{"num_hidden_layers": 11, "hidden_size": 384, "n_experts": 64, "experts_per_token": 8, "d_expert": 32, "d_shared_expert": 0, "hidden_act": "geglu", "moe_layers": [0, 1, 2, 3, 4, 5, 6, 7, 8, 9, 10], "router_score": "softmax", "normalize_top_k": false, "routed_scale": 2.45, "balance_loss": 0.00608, "balance_bias": false, "router_z_loss": 0.0001, "init_std_router": 0.0157, "lr_router": 0.00074, "num_attention_heads": 6, "num_key_value_heads": 6, "head_dim": 64, "vocab_size": 47622, "norm": "rmsnorm", "norm_place": "peri", "norm_eps": 1e-05, "positions": "rope", "rope_theta": 10000.0, "rope_fraction": 1.0, "qk_norm": false, "attn_scale": 0.125, "tie_word_embeddings": true, "parallel_block": false, "extras": ["capped logits"], "init": "trunc", "init_std_qkv": 0.0245, "init_std_o": 0.0305, "init_std_up": 0.0351, "init_std_down": 0.0351, "optimizer": "soap_variant", "learning_rate": 0.00721, "lr_mult_o": 1.21, "lr_head": 0.0111, "max_grad_norm": 1.0, "warmup_steps": 200, "schedule": "wsd", "decay_fraction": 1.0, "decay_shape": "linear", "final_lr_fraction": 0.0, "batch_tokens": 65536, "max_seq_len": 1024, "doc_mask": true, "train_tokens": 391300000, "max_steps": 5971, "dataset": "wikipedia_en"}
Below are experts of layer 2 (counted from 0) of a mixture-of-experts language model. Rows are named router (the router's row for the expert), down (a neuron's output weights, with its number) and show model dimensions 0-127. Each number is 50 + 12 x the weight over its row's rms, rounded and kept within 0 to 99.
Before each expert's rows: "raises" lists some tokens whose logits its average output raises strongly, later layers aside. This comes from a sample of Wikipedia text that the model never trained on.

# expert 8
raises: "'", ",", ".", " (", "-", ";"
router:63 51 31 40 49 49 57 40 42 45 50 70 49 40 39 58 54 46 67 47 58 45 58 69 64 43 54 63 72 58 45 35 70 59 37 63 69 28 53 55 47 56 49 40 60 58 36 35 49 34 49 67 49 55 48 31 66 28 66 61 53 37 41 31 78 30 45 75 67 61 28 43 23 48 45 37 64 48 50 46 51 72 44 62 44 70 58 20 48 41 54 54 43 56 45 53 50 46 50 60 49 33 53 45 44 78 54 46 52 55 41 26 44 57 43 37 37 44 39 45 54 64 56 57 49 50 43 61
down0:70 38 61 59 42 47 35 51 38 61 29 38 70 42 37 48 48 14 61 31 55 62 30 61 72 62 61 40 34 69 44 53 62 68 42 58 53 44 47 63 56 55 45 61 56 46 45 51 42 41 50 54 46 55 68 45 66 63 59 53 52 42 60 45 56 51 59 50 35 41 47 69 50 61 45 57 53 41 50 47 56 39 44 65 57 60 31 69 40 57 54 53 44 52 63 48 70 42 55 72 31 37 61 51 26 54 55 52 35 44 51 26 80 50 64 34 28 52 50 49 43 23 47 83 59 31 56 61
down1:40 36 45 37 58 44 26 38 63 57 52 45 74 71 56 40 33 52 35 70 68 38 41 57 58 65 45 33 68 56 49 43 57 52 42 47 54 48 41 48 34 77 31 47 52 56 40 40 47 34 47 47 38 29 58 64 49 56 59 23 46 55 72 41 53 52 42 48 55 60 60 52 57 52 33 40 54 47 37 57 49 60 36 52 54 53 70 07 57 49 56 36 51 19 38 67 40 46 56 52 60 70 44 43 57 24 42 32 49 54 82 48 44 48 65 58 53 32 63 64 34 71 66 39 35 34 48 51
down2:45 48 41 42 54 54 22 60 58 60 37 55 44 59 44 55 43 53 64 68 29 39 43 44 64 43 35 50 59 34 45 38 32 38 40 27 53 41 63 64 48 61 40 45 47 51 34 38 37 68 44 39 63 29 42 56 36 53 42 49 43 78 39 41 41 38 54 39 44 52 62 52 40 58 60 54 45 45 47 41 42 59 59 35 41 64 47 64 40 40 49 51 28 74 46 63 55 32 28 41 47 31 72 57 62 59 28 36 59 48 51 34 47 52 70 45 58 41 55 11 66 50 45 63 31 63 44 36
down3:50 71 32 55 40 34 42 78 49 47 62 44 68 51 36 67 68 64 55 42 62 52 50 49 37 35 27 30 71 86 52 43 54 66 45 66 71 67 32 74 45 56 45 53 47 67 59 73 53 56 50 58 63 61 78 47 50 60 36 58 58 60 49 45 41 51 43 57 56 66 69 54 71 62 55 39 48 54 50 56 59 47 41 49 59 43 36 51 42 64 48 46 66 37 63 75 56 51 29 53 57 40 59 48 30 45 53 51 58 47 51 52 51 43 44 53 55 39 36 39 37 38 58 71 11 31 52 31
down4:46 62 69 40 55 56 30 39 63 65 34 71 48 28 37 23 38 38 54 64 50 65 39 45 45 33 38 61 50 43 49 58 50 43 37 42 51 41 49 65 37 51 37 44 70 46 38 57 34 40 33 74 57 40 47 51 70 32 58 50 59 65 32 60 25 44 29 53 35 46 36 64 40 63 66 46 27 50 26 45 39 62 49 59 50 68 50 42 65 52 56 61 59 72 38 60 31 62 53 50 43 46 56 44 56 62 72 11 42 45 63 60 45 44 47 41 70 40 50 69 53 67 62 43 39 65 40 49
down5:48 36 64 67 49 59 45 43 37 38 70 59 68 51 50 43 52 46 35 41 55 54 33 55 61 44 40 59 88 43 23 45 57 35 49 48 45 72 47 31 41 47 40 38 60 55 67 45 64 33 52 42 49 66 61 65 64 26 22 57 52 50 50 50 46 67 65 61 47 27 19 54 46 55 53 56 49 62 39 54 50 40 63 60 53 47 69 37 26 57 72 47 34 37 49 55 50 42 38 60 48 42 49 70 58 35 46 65 69 34 58 52 56 70 44 60 15 70 35 65 58 67 37 41 43 57 41 34
down6:50 51 36 26 53 57 67 71 45 34 24 46 47 55 57 60 57 31 70 54 44 49 38 68 58 57 31 57 65 55 36 33 63 41 50 50 55 55 55 35 40 55 46 59 58 60 74 28 37 46 63 48 35 58 69 43 72 38 47 44 70 77 51 43 46 54 68 42 44 40 59 51 58 63 54 62 34 46 44 53 28 68 44 26 46 72 37 69 51 51 44 40 42 44 33 50 41 48 77 45 53 56 55 63 50 50 49 44 51 67 46 54 56 45 40 46 56 27 50 54 30 45 46 58 25 67 34 48

# expert 53
raises: ",", " and", " (", "'", "-", " of"
router:35 49 64 51 40 47 40 37 39 30 60 62 71 41 51 61 71 43 60 67 56 62 53 55 53 37 64 66 39 47 41 35 60 66 56 74 70 44 33 54 59 42 35 29 55 67 42 44 50 28 49 62 50 40 44 30 57 34 69 71 53 24 41 56 30 41 56 59 50 67 36 40 44 49 63 34 56 73 56 34 59 54 42 72 43 46 57 35 34 35 64 68 42 37 30 54 40 44 47 69 53 72 44 40 45 48 76 63 43 56 28 35 47 58 53 45 42 43 42 50 54 73 54 37 60 40 56 34
down0:38 44 44 46 24 51 62 44 43 43 42 39 50 59 39 46 66 47 58 36 64 42 54 50 50 58 51 57 21 33 39 52 42 51 39 34 30 49 55 53 52 46 62 48 45 63 55 34 45 29 54 13 50 42 39 51 73 55 39 69 60 59 52 45 60 54 50 41 37 59 55 56 44 50 65 48 53 54 48 52 36 52 35 43 66 45 54 60 25 62 52 52 51 60 51 30 32 50 47 53 15 34 55 71 44 55 57 59 48 61 58 48 27 70 25 44 48 30 58 27 43 51 43 57 59 39 68 52
down1:30 49 66 30 61 46 47 67 42 68 52 45 33 35 60 61 54 62 55 42 30 33 42 58 30 61 47 37 25 63 32 63 37 46 58 43 48 56 52 42 51 44 37 61 52 56 64 61 76 64 59 43 47 59 47 41 43 65 52 53 46 41 58 36 69 55 34 59 49 63 63 33 59 33 73 65 53 54 67 32 45 52 37 34 74 54 40 43 38 69 27 48 65 71 60 27 53 61 27 44 47 58 52 60 50 46 42 39 68 48 45 36 47 61 41 60 44 61 33 55 49 44 42 42 48 30 32 58
down2:49 54 44 37 39 65 36 64 56 53 59 64 45 41 37 60 52 47 70 66 68 43 42 88 36 30 50 57 31 49 54 69 56 58 50 74 49 28 54 43 58 53 37 58 48 22 36 64 53 51 53 72 55 40 51 56 37 53 72 47 53 53 51 52 35 49 55 53 46 64 52 62 45 39 41 53 56 47 45 43 63 56 55 46 35 31 49 67 47 52 55 48 52 61 30 38 59 41 52 43 50 54 58 53 43 27 64 28 53 56 36 41 62 38 33 35 64 71 58 37 75 72 55 43 50 72 64 50
down3:38 41 60 65 49 35 69 53 54 56 44 62 52 61 48 56 58 42 70 69 46 47 61 70 54 65 51 72 48 53 45 53 66 61 45 58 64 67 44 45 41 36 57 46 56 25 53 53 36 52 59 57 56 30 52 65 47 27 47 57 20 48 32 47 64 34 76 32 72 66 54 60 46 41 62 20 49 46 37 63 67 53 47 62 64 53 44 60 41 60 41 58 41 59 54 56 52 52 52 41 26 41 47 57 30 43 36 70 56 56 54 46 45 46 43 28 48 60 57 57 39 34 74 46 39 67 53 46
down4:61 45 45 58 35 39 42 35 45 52 24 39 49 48 37 56 28 75 35 50 54 61 60 64 49 61 46 27 45 36 42 79 42 54 41 57 45 45 43 52 63 46 65 63 51 29 71 48 46 70 63 43 61 57 51 48 61 31 31 44 43 41 58 73 48 50 69 67 46 44 66 41 37 31 45 41 58 63 41 62 49 44 62 67 45 46 42 73 46 67 35 47 39 61 42 60 35 57 69 43 45 51 64 47 50 46 51 27 57 34 49 55 24 52 63 46 56 53 48 66 56 55 55 71 54 60 41 50
down5:63 56 49 70 66 42 35 45 47 62 53 44 38 48 45 53 52 41 66 50 67 56 59 58 63 54 30 30 46 67 47 58 36 52 69 61 34 38 46 42 48 60 73 34 44 47 71 53 43 31 34 57 52 53 65 54 55 53 43 34 38 58 63 62 53 35 40 46 43 43 54 53 43 50 37 51 55 51 67 59 55 50 67 46 41 46 57 53 43 58 45 56 54 41 45 54 50 71 71 62 34 33 52 38 51 23 63 61 49 58 67 33 42 22 37 41 56 28 43 60 47 49 56 44 46 44 37 68
down6:57 41 47 32 40 55 72 47 41 56 66 40 60 55 53 41 48 39 38 51 48 54 62 49 21 41 41 32 55 41 60 50 28 64 48 51 57 29 50 13 55 51 35 52 35 35 50 30 51 53 57 62 51 44 53 59 64 42 42 49 55 41 57 40 53 45 66 32 33 57 52 55 46 78 27 56 39 38 68 89 46 51 44 72 39 38 48 34 50 61 38 34 52 40 42 29 65 50 49 49 61 19 41 68 71 50 39 70 53 52 50 36 47 40 59 62 43 47 54 47 33 33 60 78 62 63 68 63

# expert 28
raises: " and", " that", " for"
router:67 64 48 45 58 58 64 37 49 45 61 85 51 20 38 59 37 43 53 43 54 53 46 61 61 39 44 70 63 41 26 51 69 53 51 66 51 38 48 40 30 29 46 54 64 52 38 36 34 44 48 43 39 47 51 49 60 32 62 61 69 42 54 28 69 38 36 64 58 73 28 32 24 48 50 41 64 51 44 39 39 73 45 58 41 63 54 34 41 35 66 62 36 62 45 57 46 49 58 56 37 53 41 41 49 59 59 34 47 55 30 20 50 52 35 54 41 45 31 59 59 68 68 49 54 46 49 70
down0:61 54 67 46 56 40 37 40 51 59 34 58 52 58 62 48 39 58 75 38 41 58 62 47 74 31 55 65 47 60 52 33 46 52 56 27 37 58 60 69 62 43 55 50 65 39 58 37 49 69 63 50 47 41 29 42 40 42 60 67 44 71 39 66 46 57 54 57 61 59 45 36 46 51 35 32 25 62 66 49 67 60 43 45 37 46 46 74 62 55 27 56 41 47 47 32 21 34 64 54 46 44 74 65 35 57 47 57 44 50 53 38 57 53 64 74 25 68 46 38 45 59 18 26 32 41 39 68
down1:44 40 51 58 62 41 50 43 52 71 72 50 52 58 47 24 50 61 59 50 47 56 51 57 40 38 48 50 40 22 38 65 45 67 50 43 50 57 46 53 76 56 33 34 38 38 54 57 62 30 37 46 64 59 24 58 45 46 30 54 52 38 38 48 88 60 46 38 64 52 58 50 63 75 64 68 58 45 53 55 49 51 55 43 47 54 40 36 38 67 54 51 62 67 56 55 65 34 32 58 36 66 46 34 42 28 37 70 60 55 68 66 35 60 58 51 69 63 43 54 46 62 56 62 48 50 55 44
down2:70 58 65 51 37 41 63 30 51 50 40 65 31 68 70 41 67 46 53 43 50 57 30 44 52 34 61 55 42 60 57 64 43 53 53 60 48 49 44 51 43 31 45 40 37 53 49 39 25 39 59 60 69 32 68 35 33 47 62 57 45 52 51 74 59 55 62 45 71 35 34 58 46 50 27 60 37 59 48 38 52 42 44 52 54 51 41 36 56 73 54 60 39 50 51 39 39 46 60 32 60 62 42 55 44 37 78 29 48 71 64 79 45 63 54 44 43 35 49 53 59 49 44 29 55 20 78 39
down3:51 62 30 58 51 65 46 74 54 24 57 81 67 56 61 55 39 63 50 56 65 43 48 40 42 56 36 67 40 68 44 48 47 53 56 62 45 56 53 45 61 53 45 58 70 22 60 50 46 48 51 37 57 58 43 71 44 45 60 42 33 58 41 64 66 59 57 59 65 49 59 36 46 45 38 60 55 57 28 56 45 60 59 43 52 57 60 64 38 58 59 33 58 49 50 45 64 46 58 39 51 49 52 79 72 43 54 50 44 51 59 73 44 53 24 54 47 41 42 35 43 32 54 34 66 67 66 54
down4:41 58 50 38 58 39 55 50 44 43 24 41 59 59 52 45 56 45 55 54 75 41 49 51 32 46 47 33 67 46 53 46 46 59 51 36 67 55 42 34 41 44 71 37 57 66 62 69 56 65 46 53 28 74 79 32 73 52 53 54 51 60 49 49 57 78 45 51 43 40 44 36 56 56 24 47 70 68 52 52 52 28 50 56 73 36 58 58 49 56 40 46 25 56 57 42 41 39 51 37 44 56 38 34 47 57 71 51 37 45 46 29 71 55 65 42 34 53 40 64 48 37 55 42 52 30 50 48
down5:39 40 31 47 46 42 32 56 65 56 52 39 71 35 63 41 67 31 36 78 47 41 55 52 42 41 53 51 44 45 47 50 62 55 67 43 45 46 59 48 59 36 39 51 64 57 51 50 39 31 45 53 21 39 61 23 48 80 67 45 36 48 23 69 62 51 59 50 58 35 50 68 46 42 32 33 49 43 47 54 24 56 47 57 61 67 45 37 62 43 24 37 46 41 42 59 47 70 43 56 39 43 57 57 70 44 56 52 37 63 77 48 49 38 52 55 29 40 52 62 51 74 36 44 55 58 37 48
down6:42 67 48 59 43 44 43 34 57 58 52 59 66 28 52 80 55 62 61 52 52 53 83 33 44 34 48 70 45 53 59 57 60 48 41 42 45 53 39 45 43 31 38 53 50 52 40 62 51 43 28 48 50 52 42 84 43 56 68 44 36 50 47 55 44 39 29 59 27 41 44 67 41 59 21 36 55 34 60 65 76 63 56 56 61 50 45 54 33 29 49 56 47 34 39 52 52 52 36 48 46 55 52 53 46 55 52 30 57 47 67 40 36 18 49 56 47 40 60 55 52 39 46 62 68 45 67 72

# expert 45
raises: " language", "ian", " and"
router:32 32 64 48 28 58 36 51 56 30 46 59 65 48 63 24 55 49 57 59 57 60 56 45 36 21 50 78 38 47 56 39 72 52 48 51 44 34 52 50 63 45 59 51 64 56 50 45 44 36 49 60 51 46 54 30 64 44 60 58 43 52 29 67 57 45 74 66 59 54 54 49 34 56 55 31 67 66 70 35 57 56 48 58 43 58 60 28 62 48 53 61 29 36 40 57 40 27 45 57 50 60 47 40 54 57 66 51 32 44 36 42 39 49 50 53 38 35 56 56 64 64 47 44 45 37 66 56
down0:57 51 22 62 66 48 38 55 66 52 63 53 34 46 50 55 52 50 46 39 17 47 49 51 54 54 62 63 44 50 49 61 55 71 46 52 53 45 26 21 58 52 55 50 40 44 31 52 44 35 50 34 38 40 61 46 47 60 67 54 58 66 39 45 28 39 58 54 62 38 35 47 45 34 48 46 49 51 59 58 36 35 71 56 47 41 64 38 41 56 40 47 49 51 23 41 71 21 35 56 48 46 77 50 36 52 54 61 55 69 49 34 64 66 60 47 54 49 29 61 55 61 37 48 36 41 53 50
down1:48 42 44 77 64 66 51 40 67 56 71 52 60 54 41 47 48 70 42 36 52 49 46 44 59 29 54 25 70 60 44 52 39 51 45 64 61 44 53 65 72 47 56 60 33 34 40 45 77 55 27 32 60 59 48 41 68 38 33 63 51 64 62 50 67 51 49 63 38 47 74 27 71 70 61 70 52 24 46 69 54 45 48 51 42 64 40 29 47 59 44 63 44 54 42 35 70 56 52 50 58 79 58 55 45 38 54 30 84 40 31 55 56 51 69 44 39 60 54 51 64 49 46 30 27 64 26 47
down2:59 47 53 53 81 70 51 60 61 60 42 57 56 52 45 35 64 52 58 57 41 41 55 54 75 55 47 35 40 48 52 40 56 68 55 53 40 71 62 47 58 25 66 42 67 51 28 37 39 40 48 48 66 53 51 55 72 57 63 73 69 37 71 40 56 71 47 52 57 62 68 56 53 51 31 58 55 45 27 63 51 47 40 36 56 49 69 36 69 64 72 76 37 54 27 42 27 84 45 53 56 38 47 45 37 62 65 51 57 44 45 48 59 19 41 34 52 31 13 53 34 50 53 64 63 46 49 58
down3:57 51 42 25 48 45 62 33 54 41 47 43 45 48 55 45 49 61 52 45 56 45 55 39 67 35 46 24 47 42 74 52 34 54 33 64 51 59 64 66 66 63 53 60 35 48 21 48 44 39 50 47 58 35 48 63 43 62 41 40 51 64 56 48 42 36 55 71 46 49 46 26 66 52 58 54 82 38 53 67 48 59 38 68 48 37 49 66 53 46 45 38 45 43 43 66 33 46 33 63 55 38 27 59 46 37 50 46 72 58 48 46 61 50 46 37 55 57 68 57 31 42 63 45 45 63 52 45
down4:61 14 57 53 60 41 46 47 62 54 30 28 38 49 60 47 44 14 52 67 70 47 37 55 41 49 64 48 52 43 32 49 56 35 44 57 44 52 43 54 55 40 37 32 48 80 71 59 40 49 49 43 73 45 60 42 51 37 57 38 49 60 57 29 47 59 29 53 87 62 56 78 55 47 37 50 38 41 65 50 42 33 42 43 52 49 44 51 57 51 48 47 60 43 50 79 31 47 56 44 44 42 48 58 39 62 46 56 36 47 44 35 33 39 57 73 50 58 55 52 45 46 49 49 53 56 62 45
down5:38 68 40 72 83 49 56 27 51 40 54 39 43 47 60 35 59 57 50 60 46 43 60 56 30 40 51 55 46 50 41 66 61 52 72 41 56 71 46 55 66 56 37 47 19 49 28 58 48 36 70 53 47 56 16 72 65 64 25 55 52 32 55 57 49 66 29 56 31 47 38 33 43 53 56 44 63 42 60 46 61 52 32 53 50 23 45 50 53 67 52 71 55 54 73 61 58 64 50 67 60 45 37 47 44 59 40 39 59 60 42 45 44 54 46 42 41 38 76 49 64 40 56 56 67 58 56 53
down6:43 40 56 60 47 70 37 37 55 61 34 57 44 42 59 53 49 63 75 53 57 58 52 58 43 42 47 66 43 66 54 47 58 18 61 49 62 60 44 51 57 71 55 47 57 64 50 54 52 61 49 43 46 41 52 39 69 51 45 58 36 36 43 47 46 35 87 57 45 52 49 56 32 45 42 44 33 46 47 48 30 47 37 69 38 44 64 60 72 53 41 37 65 51 26 40 47 52 54 51 40 62 48 65 38 64 42 74 64 36 46 52 54 25 87 70 64 50 51 54 36 48 36 63 44 46 29 71

# expert 47
raises: " and", ",", "-", " (", " ", " of"
router:40 51 59 43 40 55 52 43 46 54 45 66 63 42 43 56 69 55 48 51 45 63 77 61 51 35 63 60 46 49 39 22 61 58 28 67 55 40 51 44 64 39 51 36 47 58 42 43 41 42 36 51 36 45 34 40 54 48 55 57 48 36 48 62 39 49 62 62 45 53 37 42 42 55 62 31 48 73 65 41 56 65 47 52 59 52 54 48 45 27 56 65 38 44 34 45 37 47 64 78 52 67 30 40 63 62 63 56 53 66 26 31 43 51 30 40 48 39 52 44 64 65 52 21 68 44 67 47
down0:81 38 52 43 32 46 66 66 64 60 51 29 62 50 29 51 44 41 49 60 63 33 57 61 54 45 58 61 55 61 40 38 72 51 66 38 53 45 55 65 42 39 66 35 65 31 45 56 46 71 41 35 50 48 67 55 45 47 60 42 32 63 45 73 51 50 64 65 66 49 61 68 34 53 54 51 68 60 44 38 57 58 42 42 38 43 52 38 48 55 65 44 28 55 52 61 60 54 42 28 44 57 52 53 59 42 54 41 38 50 46 65 44 64 39 48 58 63 69 59 73 41 34 43 56 71 64 42
down1:63 59 50 51 48 52 24 24 45 31 38 35 49 46 42 40 49 69 53 47 38 39 45 44 41 43 59 65 42 51 43 46 36 56 53 47 48 44 62 27 46 42 40 47 08 41 60 64 57 49 48 42 29 39 49 58 73 46 49 63 62 51 52 48 63 51 26 63 43 35 61 52 53 74 64 54 30 47 56 63 66 48 13 54 67 69 42 42 58 62 51 27 40 54 46 45 34 58 38 37 35 58 44 66 55 47 57 61 49 48 49 68 59 28 66 61 55 77 52 37 46 43 42 30 76 45 29 52
down2:64 51 58 47 45 47 41 45 55 62 45 31 51 47 40 49 55 36 52 68 40 46 58 54 46 69 50 51 60 67 65 47 54 50 62 35 42 51 51 60 47 48 35 50 41 53 58 57 54 59 44 33 66 61 68 39 54 55 53 50 51 58 71 34 65 75 49 65 35 58 82 45 57 43 42 49 64 44 57 61 46 61 51 37 66 64 48 57 30 49 66 41 43 54 68 32 52 47 42 52 30 60 53 50 59 57 33 58 43 55 60 52 50 48 61 56 53 40 54 33 44 56 55 30 36 29 44 36
down3:52 58 69 33 59 39 48 65 55 35 47 27 78 54 63 53 47 80 44 33 43 31 53 50 34 29 32 66 52 49 56 36 55 57 39 70 41 49 58 51 73 56 73 46 41 42 62 59 51 39 42 45 57 51 46 49 59 31 54 72 71 59 45 47 44 69 55 27 55 38 59 50 42 57 53 45 49 63 83 41 39 64 48 50 65 49 38 51 50 71 50 50 48 37 45 51 35 47 41 59 45 55 40 47 59 50 49 69 69 65 74 45 53 50 66 75 37 47 45 62 24 52 17 49 32 47 47 45
down4:53 48 12 31 51 58 66 59 49 35 65 51 76 63 61 57 57 49 38 64 52 37 43 49 59 69 40 48 57 52 60 56 25 40 43 37 38 43 38 48 38 53 51 26 54 48 69 58 48 40 43 62 55 40 65 43 43 39 39 53 34 35 41 34 71 79 42 57 45 43 81 39 51 56 50 42 68 68 54 53 43 53 48 47 46 68 39 38 72 27 41 33 58 52 33 70 55 61 31 45 52 64 48 39 58 33 48 46 54 44 37 57 51 30 57 54 31 63 60 26 60 28 74 58 69 56 38 62
down5:56 53 40 48 55 46 38 36 44 53 40 47 55 28 47 45 32 39 36 04 42 44 40 45 35 43 62 63 57 76 31 66 36 50 37 37 49 62 43 66 54 56 50 45 56 64 47 48 39 56 49 26 60 42 57 63 49 59 54 58 48 50 38 72 31 57 53 50 60 68 31 60 59 70 48 50 61 32 34 57 41 51 50 55 55 66 56 54 64 53 34 63 71 57 43 56 56 50 42 42 44 26 45 57 54 57 49 83 54 55 47 43 59 52 27 60 37 58 41 56 41 48 66 59 61 24 48 51
down6:72 47 48 47 48 57 46 42 43 55 71 47 54 62 47 64 38 41 38 30 49 38 59 60 50 66 68 47 44 41 54 31 37 40 45 61 55 73 65 33 53 38 26 41 71 71 36 46 72 68 43 57 64 39 43 68 55 46 44 38 40 51 58 37 45 58 60 72 63 22 63 43 53 67 66 53 33 52 49 59 44 43 46 56 74 46 69 55 25 48 65 43 51 53 47 47 40 50 63 55 53 72 59 50 53 73 54 69 53 55 51 54 30 55 47 51 61 60 56 43 71 83 46 27 70 72 57 46

# expert 10
raises: ",", " of", "\n", " in", "-", " at"
router:49 52 73 48 29 70 52 42 36 63 69 59 54 43 35 62 54 42 50 67 52 67 72 62 61 28 52 54 56 50 27 44 64 63 36 60 59 37 13 56 51 45 43 47 63 73 39 46 45 33 31 55 26 45 43 41 68 51 63 64 49 25 37 60 45 49 66 58 48 55 38 37 38 55 61 36 55 64 48 33 57 70 30 75 48 53 47 46 32 43 70 55 37 34 33 51 34 44 51 66 60 56 54 44 50 45 62 73 43 60 25 43 52 66 39 45 34 27 43 61 59 65 60 44 61 33 58 51
down0:39 46 66 52 51 51 63 35 58 55 63 70 44 59 51 30 61 52 57 46 29 50 68 55 71 58 46 43 56 61 42 65 44 32 69 50 52 37 40 53 66 38 50 36 52 84 62 49 23 54 48 41 39 34 62 47 61 33 55 51 72 36 33 60 43 37 57 60 48 46 48 62 45 70 60 43 53 62 49 35 63 33 53 31 38 53 50 31 73 53 60 65 52 42 54 54 62 44 57 35 46 37 54 68 49 52 55 57 51 61 50 57 57 60 39 32 63 55 42 62 46 54 33 48 35 49 55 48
down1:48 31 57 37 70 58 51 35 43 44 49 48 48 31 76 69 28 47 60 47 48 42 50 49 53 32 48 49 61 27 44 61 49 48 45 37 61 45 36 40 60 60 57 71 50 30 49 63 74 48 63 66 39 45 22 48 57 74 51 55 39 41 72 48 49 50 45 52 61 56 45 62 57 54 36 67 59 48 60 32 36 48 41 49 61 72 48 49 72 50 32 38 54 47 52 46 41 45 43 60 43 41 53 42 39 40 48 58 51 54 29 14 52 47 66 52 62 41 49 43 52 49 49 49 51 70 51 58
down2:54 50 69 39 40 55 75 57 57 38 52 43 51 55 54 45 30 52 57 63 65 45 55 46 34 48 61 68 48 35 49 37 70 66 32 64 28 50 34 75 38 54 56 39 55 75 41 44 48 52 48 50 53 40 43 78 37 46 58 62 49 42 50 60 42 45 56 79 57 61 36 58 35 45 44 46 43 36 57 52 60 61 38 55 50 47 55 43 32 33 61 75 53 66 44 37 43 47 44 49 48 66 72 60 36 50 41 56 29 41 35 39 46 62 46 42 32 52 49 53 65 78 50 23 57 57 70 44
down3:42 44 47 57 18 54 61 47 40 68 39 60 44 50 52 41 71 45 34 63 55 48 43 65 56 33 62 21 43 57 48 74 51 42 48 44 55 35 44 61 47 55 37 43 66 56 51 52 54 62 63 46 56 44 55 51 35 56 63 43 67 44 59 52 32 69 49 49 51 51 46 57 44 51 34 68 60 56 40 28 44 33 76 48 53 56 71 44 36 28 49 44 52 44 63 41 28 35 40 36 60 42 56 29 67 56 44 38 54 60 29 52 58 63 47 67 61 56 56 56 51 69 46 55 46 55 42 68
down4:64 43 49 40 70 42 46 44 38 57 55 39 48 52 54 40 55 43 34 33 39 40 59 66 63 39 62 41 53 29 58 91 60 54 49 51 52 46 44 60 39 47 66 75 66 63 62 36 62 25 50 34 46 55 35 42 51 43 23 45 62 53 56 46 46 51 41 51 19 37 30 58 43 40 46 43 67 62 64 47 54 42 54 59 44 40 69 50 45 52 59 49 50 48 89 55 50 36 43 58 41 56 44 46 34 68 60 58 22 46 31 44 40 30 30 64 43 42 46 52 58 43 33 58 32 46 52 58
down5:41 40 36 41 46 42 46 56 45 62 53 44 71 67 63 50 35 39 41 47 46 37 47 52 25 60 47 62 57 47 34 37 48 50 50 57 40 45 55 50 58 50 52 62 48 58 57 35 51 65 48 37 60 67 43 45 73 54 49 53 63 51 42 51 38 58 38 54 57 59 48 37 55 53 41 70 60 43 30 22 29 64 58 54 56 74 60 32 51 63 55 49 45 42 34 26 32 39 53 50 55 89 66 55 58 56 46 74 70 61 50 37 65 76 26 65 59 30 38 43 47 37 33 39 71 59 37 34
down6:61 55 67 61 46 37 55 35 63 35 34 59 43 37 57 62 76 52 45 43 57 46 48 55 32 64 44 35 43 85 50 61 31 49 58 69 44 43 48 36 46 56 54 45 62 43 64 60 41 70 52 55 52 77 51 40 43 31 38 44 39 66 35 52 37 44 43 37 46 40 57 55 48 55 57 51 26 80 73 49 41 52 40 53 51 43 42 61 51 63 51 69 70 64 71 55 32 41 53 33 51 57 53 48 30 27 55 59 64 51 67 51 62 50 41 68 54 54 48 35 61 57 49 60 37 63 35 39